{
  "balance_loss": 0.00706,
  "vocab_size": 9349,
  "rope_fraction": 1.0
}
Below are experts of layer 5 (counted from 0) of a mixture-of-experts language model. Rows are named router (the router's row for the expert), gate (a neuron's input weights, with its number), up (a neuron's input weights, with its number), down (a neuron's output weights, with its number) and show model dimensions 0-63. Each number is 128 + 32 x the weight over its row's rms, rounded and kept within 0 to 255.
After each expert's rows: "mostly gets" lists some tokens that are sent to it at least half of the time. This comes from a sample of Wikipedia text that the model never trained on.

# expert 2
router [115 149 109  55 116 116 106  96 157 119 148  74 199 142  74 114 110 144 108 163  54 115 191  87 147 116 165 146 138 182 155 113 125 105 135 134 123 135 152 165 176 119 121 104 126  98  83 119  88 122 150 152 193 191  86 146 102 176 145 146 147  82  83  87]
gate0 [100 166 162  51 104  65 157  82 131  78 171  96 118 206 164 178 129 125 168 121 138 165  99 133 109 123 137 144 166 127 125 155 138 149 122 159 123 130  90 137  72 114 125 112 108 142 143 109 159 148 157 197 165  89 174 122 104 111  96 117 161 150  90 129]
up0 [145 116  93 143 172  79 101  94 137 151 186 159 154 122 142 116 140 139 122 139  85 143 112 128 134 165 143 149 157 143 193 177 109  91 102 124 164 137  88  74 181  97 126 119 123 100 128 119 144 121 103 158 126 127 104 130 145 105 176 173 147  74 140 125]
down0 [127 188 107 145 134 156  93 149 121 147 105 135  84 126 114  95 164 129 130 148 163 148 123 158 113  86  76  96  74 124 175  15 154 123 125 170 130 125  94 132 153 177 191 138 117 122 157 185 132 153 123  72 140 137 118  66  81 119 110 152 113 127  88 101]
gate1 [129 104  91 166 131 151 186 151 166 125 130 100 137 114 130 149  87 104 157 151 111 139 133 103  81  31 131 131 109 136 136  62 137 137 182 119  88 128  82  92  66 159 142 137 209 124 184 136 103 141  96 129 103 135 151 175 140  85 132 147 115  95 124 149]
up1 [127 134 115 130 173 166 141 114 123 188 134  52 144 106  93 129 123 175 135 173 133 101 161 147  72 140  87 118 136 134 141  78 133  87 150 139 137 133 177 108  90 104 121 127 140 129 122 203 100 111  76 145 181 179  84  96 143 138 148 126 119 135 132 189]
down1 [108 125  94  98 115 106 138  78  97  79 115  69  92 121  68 104 148 174 158 146 199 124 134  89  78 153 130 135 148 131 123  97 167 106  53 172 113 183 143 127 121 196 143 129 141 146  94  72  90 107 126 124 144 172  89  98 133 203 136  70 159 118 159 109]
gate2 [140 178 186 157 106 123 136 116 134 156 133 122 121 117 125 161 163  99 125 102 178 150  93 117 159 162 160  99  89 158 101 105  85 149  90 210  98 170  97  94 131  96 102  55 170 138 120 195 100 181 150 109 115 183 163 179  62 127 138 172  59  68 187 123]
up2 [ 58  96 102 101 106  92  85 107 170  93 117 135 128 155 128 115 133 168 175 100 118  63  91 127 167 140 169 143  62 117 122  98 132 138 127 111 123  79 165 213 120  94 114 138  93 139  84  72  87  70  92  93  80 118 163 187 135 122 103 151 123 177  99 127]
down2 [144 180 181  79 116 102 104 173 191 144 108 144 127 127 139 141 104 159 189 166 137 134 143 126 152 148 132  77 115  84 116 118 116 180 147 151 116 153 190 163 128 180 205 187 127 163  90 116 174 149 120 148 101 140 125  93 200 145  94 119 160 152 125 149]
gate3 [221  85 115 132 110 149 159 139 124 115 120 105 105 121 109  56 119 129 177 133 114 129 155 148  96 145 112  79 154 158 155 152 150 167 112 175  85 142 140 138 125 123  88  74 144 142 166 135 132 147  97  81 192 161 116 129  74 160 197 135 134 116 138 106]
up3 [ 93 159 149 137 145 142 119 190  85 154  84 144 127 171 147 138 147 164  86 144 145  84  95 185 147 154 177 124  81 175 123  99 113  66  91 101 125 101  98  75 120  94 165 141 149  67 146 133 104 152 114 146 149 154 146 118 114 150 170 150 180 110 150 120]
down3 [ 80  69  96 166  94 172 144 176 153  88 138 102 150 139 101 147 169  96  78 195 154 142 148 176 125 109 120 185 132 118 129 167 133 120 124 168 140 123  87 102  46  87  91 137 177 140 127 145 128 160  55 103 143 194  81 114 104 145 155 139  68  87 147 102]
mostly gets: " an", " a", "The", " This", " the", " Its"

# expert 28
router [121 121 155 122  44  83 115 116 158 126  87 114  82 176 151 122  74  43 167  94 154 160 122 112 106 161 135 173 179 194  97 165 147 202  79 100  88 108 179 124  86 190 109 131 113 115 124  81 144 140  99 166 219 165  91 126  91 131 139 129 154 106  74  85]
gate0 [198 121 142 118 167 124 106 126 197 117 129 122  95 156 169 139 121 124 156 203 157 109 176 115 166 157 106 168 124  88 154 107 126 111 179  74 111 137  88 145 128 155 174  95 112 102  66 134 141 130 134 102 136 111 163 137 155 115  92 128 150 143 179  67]
up0 [156 137 106 104 151 103 112 158 187  94 117 130 140 107 137 140 149 190 111 125 156 111 138 102 169 115 173 128 107  72 148  99 113 120 133 102  97 144 120 103 140 128 188 147 195 190 106  78 122 166 131 141 233 101 150 155 124 127  95 178 148  94 107 133]
down0 [101 142 108 171 115 176  84  59 187 129  83 109 148 118 157 136 145 154  73 117 115 128 100 119 172 123  96 133 153 124 137 189 170  90  93 154  91 162 139 185  79  90 133 140  84 134 101  54 157 127 158 139  79 103 111 171 115 138  70 168 132 107 112  80]
gate1 [144 117 174 132 162 144 126 138  44 135 140 158 146 126 153 122 105 122 150  71 137 126 219  91 152 138  92 207 164  85 159 112 140 159  79 132 156 144 110 164 121 140 123  92 135 133 102 179 192 142 177 158 177 158 147 147 156 129 199 120 111 143 164 124]
up1 [141 155 109  95  42 127 130 155 120 144 136 167  99 127 139  86 147 128  78  82 136 161 179 143 128  94  76  98 134 159 146  93 126 104  89 114 117 139  78 124 155 145  94  80 136 176 131 123 159 101  94  83 166 114 137 134 151 110 126 127 148 123 203 134]
down1 [138 107  80 116  58  81 185  86 153 132 105 139 100 106 149 184 150 108 110 114  56  94 124  96 104 130 159 137 118 142 112 104 119 116 140 114 168 158 147 140 122 135 130 205 136 108 100  82 110 185  87  97 147  95 117 125 158 175 109 155  94 114 185 147]
gate2 [114 123  88 125 135 184 134  90 110 105  93 111 156 136  91 111 158 124 120  90 120 106 132  99 180 141 118 180 176 121 130 147 161 146  83 108  60 106 165 123 129 185 130  77  75 132 107 116 138 108  88 124 176 129 117 168 116 119 154 144 136 124  83 166]
up2 [ 54 143 118 194 119 169  97 115 151 115 124 137 119 149 118 109 190 115 144  92 102 160 118 140 134 141 171 118 150 129 136 136  99 125 119  50  74  88 100 139  96 118  97 140  98 120 167 121 219 122  94 105 121  28 105 136 186 110 163 134 145 152  92 145]
down2 [106 159  81 133 111 118 106 194 146 172 117 158  86 140 150 125 109 105 164 105 108 144 100 183  78 148 144  90 119 100  75 147 137 153 162  89 112  78 130 130 104 122 140 140 130 134 125 108  53 157 139 140 187 113 142  53 102 196 134  71 153 121 136 102]
gate3 [117  80 138 131 122 175 180  71 191 113 100 164 141 155 175 129 110 193 135 198 147 164  97 126  51 108  79  88 171 136  87 112 104 137 182 129  65  71 134 162 129  78 145 180 124 141 145 119 149  97 128 177  95 124 158 110 116 159 139 155 140  94 127 102]
up3 [155 104  72 144 184 149  96 169 107  74 147 117 146 123 102 105 120 120 110  92 175 197 177 104 164  68 171 148 148 153 150  87  68 145 138  99 105 163  78 108 134  63 129 152  92 122 119 128 163 195 108 157  86 146 105 133 126 115 118  85  77 188 152 161]
down3 [167 106  88 118 119 123 151 115 149 119 131 157 169 132 106 165 108 151 121  99 106 120 130 117 145 149 152 161  90 197 184  68 110 109 132 176 108 131 119 185 139 183 144  90 123 107  94 137 125  97 138  85  75 128 190 114 129 133  65 137  95 113 141 153]
mostly gets: " (", "(", " (#", " (\"", "^{(", " (°"

# expert 40
router [152 125 188  64 115  81 152 114 100  57 141 103 115 174 127 161 124 150 141  82  81 181 110 125 115 162 115 177 137 171 163 165 102  74  94 122 128 103 154 129  96 167 123 139  81 127 120 139 164 143 142 131 150 154 102 131 160 152 124 155  91  74 130 105]
gate0 [138 159  96 137 162 136 147  88 132 118 115 198 175 144  70 167 168  99 114 143  96 132 131 107 102 106 203 134  70 129 107 135 146 182 139 125 116 133 133 114  76 180 131  88 135 115 161 163 208 146 195 150 154 120  75 140 166 134 137 142 128  76  98 114]
up0 [ 88 107 122 109 121 101 200 144 187 168 133 110 146 126  75 130 159 147 130  62 105  97  89  75 147 157  87 129 167 167 132 147 153 117 175 177 116 119 134  88 167  93 144 217  95 120 152 175 165 111  74 143 140 119 197 148  97 141 109 160 125 176 154 104]
down0 [186 122 112 147 126 152  84 121 188 184 145 109 125 147 167 129 143 163 169  76 131  89 110  93 193 121 119 167 137 139 111  99 106 136 129 146 136 121 117 145 127 101 120 155 212 145 125  77  57 153 130 183 130  77 136 144 122 111  53 146 131 105 115 152]
gate1 [ 54 124 185 120 200  58 159 108 129 155 140 157 155 107  79 125 135 134 111 122  56 155  98 117  92 135 108 115 148 122 118  74 103 149  90 176 141 164 153 119 137 157  84 171 124 140 161 154  80 137  70  96 113 118  95 127 147 131  92 100 155 131  79  66]
up1 [171  99  84 128 168 157 108 148 112 120 158 129 131 132 132 156 138  96  93 119  65  71 193 127 163 157 161  78 110 135  87 142 121 105 176 164  55 178 111 125 147 127 121 138 186 132 139 108 118 170 111  47 169 167 106 108 133 124  83 144  72 141 130  80]
down1 [177 150 160 105 132 183 125 105  80 182  68 171 123 134  73  98 146 128 110 155 175  71  73 124 129 163  76 205  98  93 122 111  88 112  86 164 139  92 167  88  99 136 164 144  97 173 107 101 146 111 148  84 121  99 163  59 152 114  85 116  86 163 140 138]
gate2 [171 126 121 121  66 115 173 121  71 114 154 130 172 159  69 137 147 104 156  88 110 130 135 175 138  70  80  99 116 132 172 116 112 189 121 141 133 211  88 125  86 132 146 199  62 168 136 142 163 144 121 201 103 115 155 124 107  93 147 174 173 103 170 107]
up2 [149 141 147 125 123  99 103 104 150 137 128 164 103  87 159  95  75 164  88 138 137 136 113 104 131 110 142 120 182 158  73 171  79  85 110  92  90  95 167 158 158  95 138 116  60 182 153 142 152 101 137  88 143 102 122 142 100  90 119 111 135 132  76 116]
down2 [133 115  98 126 151  91 169 129 130 178 120 147  92  74  86 186 114 149 118 132 172  96 118 117 146 140  74 147  71 158 142 121 148 117 144  91 110 120 128 136 145 111 157  96 127 150 119 134 115 164 137 138 108 117  82 121 136 122 167 144 164 160 130 127]
gate3 [115 173  72 116 139 128  84 133  81  63  83 126 181 128 181 108 156  93 107 104 147 148 151 133 113 138  88 106 179 211 123 173 123 181 110 103 176 184 110 149 108 159 163 120 108 132 142 154 127  93 154 152 117 146 107 131  87 128 140 130 105 121 161 130]
up3 [113  66 143 170  72 211 137 117 149 170 129  89 163 119  96 149 114 135 137 100 106  86 122 137 105 100 154 108 121  85 187 137 164 161 161 137  86 115 122  95 152 147 148 153 109 120 145 130 121 156 117 141 109 169 161  74 108 133 119 148  62 133 144 154]
down3 [120  85 151  88 101 130  74 105 152 164 137 153 144 119 100 109  96 103 172 113 164 150 101  86 159 153 128 124  86  78 152  86 130  61 128 149 129 116  65 134 149 147 128  77 152 192  77 119 168 123  93 152 123 100 126 119  96 113 199 123 130 158 175 118]
mostly gets: " he", " He", " she", " She", "He", " se"

# expert 10
router [109 116 152  80 141 170 129 147 139 118 114 130 138  88 110 122 150 119 154 190 211 130 161 154 118 129 159 128 160  85 125 123 136 154 167 106 149 105 169  99 153 149 120 189 127 102 162  51 159 174  85  51 122 115 145 111 156 133  94  75 164 145  29 179]
gate0 [145 104 156 106 148 180 172 183 120 144 154 145 133 142  78 157 134 144 159 127 120 111 152 178 123 159 137 192 164 157  85  70 142 140 198 117  76 143  61 155  55 161 102 103 127 103 153 121 180 158 110 127 159 136 124 133 151 138 148  84 157 148 164 146]
up0 [172 162 234 102 110 106 126 121 131  91 121 129 156 159 101 137 140  76 101 155 132  98  71 166 108 144 107 146  88  92 157 152 162 183  52 107 112 128  73  54  92 152 140 125 180 141 148 116 112 182 122 163 165 109 110 123  92 113 122 192 127 121  60 111]
down0 [ 92 176 177 147  68 112 109  97 173  62 109  82 133 124 121 153 165  58 154 167 195  97 132 105 124  81  88 155 116  54 149 130 186 155 125 142 151 121 156 118 148  99 114 182 156 209 155 114  78 106 153 132  71 139  94 115  74 178 165 148 140 150 120 143]
gate1 [187 112  72 109 109  49 119 148 115 165 140 103  52  98 113 135 116  68 123 104 145 136 131  64 107 132 117 136 201  78 133 119 144  98 163 101 121 153 152 126  70 111 142 142 126 126 170  85 166 145 139  75  96 138 111 121 126 149 132 128 143 111  91 111]
up1 [192  61 145  83 121  89 133 113 102 168 190  68 130 123 144  93 131 105 128  83 154 102 152  74 169 104 141 124 170 195 103 137  92  91 148  97  88 169 126 102 154 102  85 131 188 131 194 108 154 124 123  57 165 122  90 116 129 141 140 137 122 121 100 150]
down1 [ 88  75 113 155 127  99 127  94 126  97 104 105 162 147 156 189 207  66 142 138 145 146 119 108 154 118 154 123 146 149  97  74 116 127 133 157 135 102 124  98 115 149 134  76 114  92 134 113 138  96 117 112  97 167 155 135 153  88 128 139 119 136 143 168]
gate2 [152  98 127 120 158 145 125 160 140  72 139  90 109 172  94 128 140 127 102 124 196 153 159  79 170 172 131 149 150  69 134 119 163 171 136  40 138  81 150  86 168 178 164 130 186 107 126  90 175 125  95 181 182 149 161 147 131 157 134 132 125  71 162 108]
up2 [ 92 162 129 129 108 110 129 129 142 119 114  93 151 200 121  65 120 174 129  81 158 134 125 106 120 135 154 146 160 104  89  91 116 112 118 120 148 151 185 164 154 147 119 109 132 119  83 104 143 108 133  99  88 169 145  65  95 139 123 107 146 113 133 167]
down2 [142 107 205 129 130  87  96 145 141  95  96 134  58  73 170 138 189  99 139 119 149 127 125 154 102 127 158  88 149 134  89  80 120 155 130 156 168 161 127 151  98 116 118 142  97 116 104  72 134 201 154 125 101 129 120 169  74 107  77 176 115  95 144 113]
gate3 [146 149  80 111 172 104 122 112 179 120 101  94  90  98  89 113 126 152 110 199 158 102 149 149 141 156 120 139 159  90 148 154 135 129 154 123 142  88 101 102  77 154 165 126  97 151 149 162 189 126 148 117 156 102 116  84 127  78 116 139 187 124 120 151]
up3 [174 123  92 110 166 109 122 112 146 104 102 104 126  86 143 162  68 121  69 126 132 153 150  78 186  97 142 134 127 149 137 142 118 135 104  94 169 126 162 135 100 127 109 191 137 135 171 157 139 122 130 142 162 130 122  63 161 154  90 171 167  76 131 163]
down3 [128 145  96 136 121 131 194 138 100 176 115 153 142 111 116 154  98 188 114 118 153 142 149 161 167 108 160 154 169  41 126 115 157 129 173 128 111 123 152 134 140 125 197  88  58 128 123 104 169 168 119 132 131 140 108 117 110 107  87 207 125 194 109 129]
mostly gets: "ol", " Pos", "if", " Bol", " Pts", " Tol"

# expert 50
router [ 93 190 125 128 121 137 202 118 147 125 198 145 174  87 132  97 139 156 136 189 166 167 108 145 101 120 168 133 144 206  90  64 111 183 167 156 170  94 105 166 137 140 106  74 172  93  58 172 110 116 166 119 120 138 135 161 114 201 107 128 114 126 167 125]
gate0 [146 132 144 130 105 228 126 145 167 108 164 111 113 103 114 133 180 164 152 102 136 133 132 166  74 136 127 147 120 161 142 139 223 139 167 143 149 130 133 106 128 121 106 200 116 110  81 132 116 141 150 148 158 132 151  93 147  99 110 119 196 111  94  87]
up0 [150 167  79  72  95  91 118 153 142 167 137  87 181 119 112 138 109 180 144 146 156 156  78 122 130 176 116 136 124 131 164 114 139 128 129 104 132 116  82 146 100 158 180 122 155  79 110 120 128 102 152  92 133 163 154 117 132 126 163 132 139  74 113 107]
down0 [142 145 116 168 182 111 152 100  91 149 153 113 127  48 141 166 121 136 123 134  83 149 129  75 193 137 135 109  97  96 150 115 171  39 146 110 119 102 118  89 167 145 132  88 127 125 104 144 195 141 138 188 140 144 146 115  85 175 168 149 152 159 115 118]
gate1 [142 148 136  40 110  78 154 147  84 127 163 132 155  96 106 165  54 147 113 138 114 163 102  75 155 103 106 203 166 132 139 159  96 137 136 153 164 100 136 153 144  84 154  97 138 130 136 155 151  92 117 140 124 142 166 153 109 178 158 173 117 128 100 176]
up1 [ 60 124 140 112 135 130 109  85 120  71 118 102 194  91 126 166 139 163 128 108 122 118 130 141  79 137 103  69 154  90 131 167 135 173  93 100  95 176 200 113  84 122 130  96 125 185  98 147 163  81  94 124 174  92 101  82 131  67 140  74 103  87  86 168]
down1 [177 121 144 141 107 126 152 163  94 168  88 162 118 132 182 151 125 131  99 177 150 179 166 111  76 125  94 168 111 114 109 130 143 127 110 190 141  91 113 117 185  94 109 127 112 152 154  78 123 156 174 210 116 149 120 137 131 147 100 119 134  99 116 121]
gate2 [166 155 107 124  74  91 142 140 131 151 165  86 149 134 115 124 143  86 153 131 153 166 149  70 130 153 119 164 154  44 118 161 135 146 127 121 141  88 121 145 129 148  74 124 137 118 160 183  98 143 114 165 105 105 141  57 112 138  91 143 104 127 100  51]
up2 [117  82 208 127 134 138  95  59 116  83 138 110 105 100 135 119 150 111 100 134  78  82 178 163 161 103 144 160 103 109 172 182 144 111 142 142 123  72  84 154 139 118 152 119 192 144  57  98 159 126  98 107 109 125 126 136  83 177 214 101 160 143 105 153]
down2 [112 127 143 152 152 147 123  98 153 147 143 147 146 174 133 114 122  63 124 120 142 103 132 149 105 101 115 121 122 147 119 138  65 106 124 117 128 134 162 130  46  73 168  73 144 228  77 110 171 102 165  85 117 134 117 106  93 164 152 122  94 144 137 140]
gate3 [142 132 128 157 155 135 152 148  52 136 138  87 122 155 153 109 114 161 108 157  79 158 130 110 116 189  94  85 124 124 128 159 133 103 137  84  88 151 148 149 154 140  75  82 118 135  64 183  88 100 117 173 115 115 112 133  76  90 117 150 147 129 107 113]
up3 [114 187  71 125  70 141 197 181 158 117 170 102 128 135 102  55 134 122 121 169 139 123 118 148 100 171 148 109 108 186 142 146 158 116 140  98 142 117 148 134 142 130 124 102 123 174 100 166  87  92  93  71 151  79 150 133 107 134 109 132 145  92 154  96]
down3 [141 127 148 112 131  96 132 130 125 131  99 144 139 180 165 133 170 163  76  94 114 109 111 124 111 109 109 185 209  74 135 125  90 116 139 111 126  77 111  82 123 180 154  94 146 123 195 185 137 162 157 128  98 100 127 144 100 145 136  66 112  79  71 144]
mostly gets: " same", " either", " this", " both", " the", " each"

# expert 54
router [162 115 161 133  67 145 144 140 162 148 130  91  79 104 184 138  90 100 140 128 106  70 143 177 138 158  77  82 135 157 159 122 151 184 123 106 149 107 189 173 152 120 173 150 131 131  88 190 158 109  95 100 161 174 123 126 164 106  97 135 191  69 102 164]
gate0 [159 130 132 130 116 118 102 131 107 190 188  85 110 118  93  99 104 134 140 112 115 106 120 170 185 138 153 106 177 128 160  95  48 111 121  91  62 190 124  83  90 136 144 145 152 169  95 183 179 116 125  93 130 164 118 134 138 163  90 164 160 168  89 116]
up0 [170 114  80 116 148 129 144 139 149 143 125 109  98 104  85  69 141  89 173  60 192 116 133 104 160 122 108 126 170 113 127  56  70 102 110 131 126 138 151  90 124 162 125 125  83 141 126 134  94 148 105 167 165  77 150  78 136 174  71 103 157  91  77 120]
down0 [120 156 160 163 120 138  86 138 109 171 178 152 163 133 149 134 175  78 137 150 132 198 105  84 115 134 163 140 119 162 137  80 178 123 128 139 103 158 138  97 149 116 203 137 185  90  97  89 110  92  93 130 121 136 110 111 205  78 113 146 159 127 143 138]
gate1 [126 158 161  71 120 205 109 149 127 120 138 138  77  85 102 128 109 108 142  97 139 143 150  88 169 125 159 132 102 106 112 186 112  99 113  66  88  95 135  93 149 145 133  91  67  96 132 108 149 121 122  53 114 123 137  71  95 150 149 173 139  84 122 160]
up1 [181 178 171  80 119 147 115 102 125 111 141 201 103 116  76 115 138  92  93 140  95 108 129 111  95 155  88 111 103 140 213  46  97 102  95 136 123 147 159 148 141  90 130 116 119 127 116 161 131 113  88 107 167 110 112 114 145  89  95 131 156 137  75 149]
down1 [104 108  97 109 156  84 114 178 148 142 125 218 109 141 113 137 149 132 162 133 110 132 122 100 140 142 119  74 107 107  86 168 134  96 155 154 123 132  45 147 113 157 137 125 148 111 109 129 170 170 128 141 116 122 141 129 111 116 179 203  76 127 117 132]
gate2 [ 56 161 115 149 110 123 124 128 152 186 152 110 142 120 137 132 105 143 117 135 126 154 248 156 153 120  62  77 198 154 142  63 124 131  62 103 114 111 160 120 160 147  85 127 130 149 111  72 109 115 154  85 127 128 111 100 103 119  73 137 119  98  84 195]
up2 [202 156  74  75 150 128 132  82 138  57 166 164 151 138 137 149 109 116 176 147 162 101 159 121 135 140 148 109 127 153 141 122 161 109 128  51 149 142 140 117 136 114 132 111 139 141  93 108 114 137  90 148 121 143  99  84 145 108 163 163 191 124  69 142]
down2 [108 146 165 171 231 124 209 165 102 200 128 183  84 111 148 138 172  75 140 136 106  80 121 141  79  97 154 153 159 128 126 139 126 139  79 127 136 106 127 157  79 125  98 122  94  74 114 143 114  91 184 122  93  82 136 170  44 134 129 109 181 109 176 121]
gate3 [ 67 143  91 121 124  57  98  88 141  84 173  35  89 103 183 124 123 168 113 122 143 115 109 111 141 124  58 143 155 149 187 129 117 124 143 119 174 159 106  67 120 105 109 200 126 117 140  98 170 158 102 165  78 117 164 106  50 153 106 147 162  95 171 155]
up3 [122  63 177 111 115 189 119  86 100 164 121 158 129 168 110 154 111 104 183 134 134 107 179 111 122 136 133 103 129 109 166 137 134 143 145 125  83 152 139  80  59 156 148  50 106  99 130 140  90 116 167  79 174 127 105 151 109 104 140 153 118 141 104  92]
down3 [ 98 189 183 106 149 157 149  45 167 130 121 153 121 178 113 107 126 144  77 143 148 174 102 114 114 138 205 200 153 187 139 147 166 136 113 170  84 174 167 103 153 116 130 112  77 108 116 160 151 135 188 136 124 151 144 136 207 139 148 143 120 191 115 133]
mostly gets: " r", " tr", " gr", " Tr", " R", "Gr"

# expert 14
router [105 154  96 141 142 146 118 103 195 146 168 126 153 193 121 159  90 150 149 119 109 103 139  96 107  82 121 166 164 189 125  93 160 119 163 105 162  52  75 157  72 109 145 105 161 103 102 147 111 101 112 142 189 113  71 176 103 128  86 130  69 152 140 158]
gate0 [155 164 156 124 102 114 137 136 149 119 133 142 119 103 144 131  59 162 159 108 133 138 159 120 120 107 117 103 150 142 102 202 137 137 170 115 137 175 134 131 114 125 141 129 164  79 129 161 243 103 117 109 172 134 117 160 165 138 174 101 111 153  71 127]
up0 [102 105 136 169 136 131 107  90  92 104 154 102 129 129  92 128 110  68  80 145 131 148  48 106 108 108 136 142 126 125 186 124 130 139 141 121 126 150  84 104 110 149 137  76 173 182 149 107  90 177 128 137  90 171  77  88  62 119 102 126 139 101 117  71]
down0 [176 149 130 113 151 133 133 171 170 111 127 138  94 159 134 135 121  31 131  93 102 175 168 146 117 115 130 120  72 110 145 109 105 142 108  85 172 173 168  57 134 156 163 164 138 141 157 119 143 108 130  79 124 133 163 122 148  83  93  67 113  85  84 120]
gate1 [ 88 143 109 143 111 114  85 153 139  69 136  70 150  99 116 119 145 162 188  61 111 113 144 128  89 169 115 141  85 117 164  81 108  45 147 153 129 177 155  95 142 132 110 121 151 148 126 132  88  95 131 168 156 142 123 149 106  99 115 126 104 115 105 161]
up1 [144  88 115 133 176 151 144 177 146 121  89  95 176 164 147 122 131 191  66 137 135  71 168 145  97 110 114 101  78 175 139 195  99 102 145 109 123  85 181 166 173 126 110 133  90 160 177 124 122 130 138 158 108  87 157  81 100 191 181 129 126 175  85  74]
down1 [173  80 114 175 119 106 130  74 148 134 160 109 145 157 107 171 130 136  86 128  89 151 124  75  77 147 119  30 148 157 122 126 202 119 131 119 103  95  91 107 141 120 132 123  80 177  82 107  77 101 136 139 170 194  94 115 137 156 114 142 101 143 188 130]
gate2 [ 88 155  80 191 118 176 122 122 146 124 120  88 140  74 139 114 132 152 168  91 152 136 106 125  93  89 116 167 143 130 120 149 114 177 162  73 125 136  94 115  74 134 139 152 164 106 108 102  94 144 143  97 136  75 171 113 110 118 158  99 126  93 106 167]
up2 [ 87 164 116 116  87 126 125  74 166 146  93 122  97 149 117 138  82  98  90 135 124  92 111 129 142 150  99  82 108  92 128  83 112  81  82 122 153 142 152 170 176 162  74 115 157 158  95 158 139  69 115  70  54 103 141  85 127 177  52 111 142 131 133 134]
down2 [149 109  76 141  79 135 139 109  80 137 122 130 136 152 129 127 115  16 122 119 106 157 154 182 181 140  85 118  98 168 137 103 134  86  88 116 186  88 133 201 161 116  56 172  86 105  99 140 116 145 127 101 103  83 168 131  94 154 151 140 147 111 161 142]
gate3 [109 130 171 189  94 110 145 119 173 119 127 155 142  97 170 100 194 144 150 140 114 102 156 180 123 121 189 106 164 101  46 103 142 102 142 136 134 125 108 164  91 110 159 196 133  85 161 168 211 123  79 104  62 159 125 146 113 117  99 101 105 167 110 110]
up3 [150 170  68 176 164 135  97 114  94 118 121 128 141  72  98 129 104 161 187 156 115 132 103 143 113 107 136 147 113 102 142 105 151 136 167 117 155 125  84 125  77 152 105 116 122 136 124 155 142 107 105 128 103 104 143 121 102 180 175 106 101 198 107  79]
down3 [140 133  71 133  90  69 175 106 184 127 186  94 106 158 140 190 190 211  73 136 144 145  87 130  70 110  99 133 105 139 109 136 124 111 107 152  91 158 106  91 143 107 142 143 133 162  73 139 166 105  84 161 165 106  60 131 109  90 115 158 136 148 122 132]
mostly gets: " their", " its", " his", " her", " built", " moved"

# expert 29
router [ 96  61 143  82 143 114  75 123 109  99  96 176 177 113 112 148 133 158 121 169 177 160  99 102 128 120 107 149 173 134 108 122 147 101  83  98 124 195 123 111 104 116 146  95 146 100 137 141 141 149  86 155 145 172 154 111 170 167 123 133 159  73 130 149]
gate0 [102 120 142  98 123 153 123 138 133 119 133 178 137 130 158  76 218 110 109 114 167 152 180  97 141 135 105 144 143 202 150  93  76 119  95 132  68 132  68 176  82 147 139  87 111  79  82  97 159 121 149 105 163 143 122 172 146  98 107 115 125 120 123 113]
up0 [121 127 144 163 135 143  80  93 155 137  72 128 105 114 114 136 128 134 111  58 112 126 151 149 136 133 182 137 145 153  75 157 115 135 144  81 126 101 170  94 148  82 187  74  90 131 101 129 164 114 117 138 139 122 177 148 132 124 141  86 190 128 125  96]
down0 [116  81 159  71 131  61 181 176 121 190 183 160 126 173 126 133  86 105  96 148 161  94 127 109 124 159 116  96 138 143 108  96 109  94  86 201  81  87 176 159 122 109 157 129 130 133 106 124  97  70 150 149 148 127 128 130 111  53 116 104 118 110 153 113]
gate1 [ 88 197 166 156 116 110 150 174 183 134 125 180  97 210 140 193 129 104 123 117 132  66 133 123 130 114 111 141 153  70 193 113 163 135  99 151 149  98 194 128 119 139  63 124 148 124 181 135 127  94 128 171 113 167 129  95 184 168 164 177 118  66 119 101]
up1 [117 160 102  67 112 120 105 141 151  89 104 173 110 142 145  76 121  92 155 201 112 155 178 118 161 127 171 128 159 111 134 142 168 132  92  93 139  82 162 117 142 135 148 147 121 178 172 101 118 189 166 160 146 160 124 143 150 173 124 204 158 122 152 105]
down1 [158 114 183 105 107 149 102 125 100 126 162 116 111 161 122  70 130 134 103 110 124 167 131 142  67 135 126 144 143 132 110 115 113 115 123 114  88 129  91 167  97 117 110 131  74 152 124  96 101 144 157 122 150  22 177 140 149 121  91 167 156 154 140 142]
gate2 [103 141  78 161 147 106 144  81 112 129  87 184 123 103 113 103  86  95 131  86 128 120 167  69 128 148 136 123 172 224  85  96  96 127 118 108  82  81 197 154 116 164  66 100 192 111 125 167 136  95 143 166 118 122 145 123 113  91 149 126 145 118 150 112]
up2 [173 110 110 140 142 120 111  75  86 151 117 105  97 105 115 140  65  85 129  86 102 126 168 122 164 142  70 110 132 107 117 141 140 163 114 133 143 137 158 156 106 144 128 124 132  68 108 159 114 138  97  75  81 146 100  74 107  79  98 138 169  84  73 137]
down2 [191 136 164 122 151 101  95 122 187  68 124 151 140 123 115  63 108 121 145 102 105 105 134 114 182  91 112  98 153  64 154 148  91 111  85 123 102  93 126  81 108 136 102 148 130  90 116  96 145  95 123 120 146 181 136 148 147 158 106 115 128  76 118  89]
gate3 [ 88 121 198  86 137 217 130 136 123  75  96 161  86 120  88 157 100 182  95  97  88 158 159 134 200 111 115 137  99 157 105 167 125 102  76  72 112 111 150 143 101 116  90  75 156 152 128 141 143 108 134 105 101 156 112 111 129  97 149 126 144 110  80  84]
up3 [183 153 106 135 112 123  59 124  75 155  99 190 143 145 165 121 112 103 138 149 159  69  56 146  64 129 101  62 106 151 155  89 119  99 148 100  77 106 178 146 121 109 107 168 140 121 113 131 110  82  82 125 102 140 146 137 122 107 160  91 159 122 160  83]
down3 [ 91 117 123  88 140 173 116 141 145 157 105  93 154 123 197 178 112 167 188 103  83  93 150 131 178 109 133 159 161 127 144 145  50 155 178 107 131 114 122 120 177 159 161  89  77  81 128 149 184 117 152 129 168  71 161 137 103 136  87 165 102 131 124 144]
mostly gets: "–", "/", " #", " (#", "—", "&"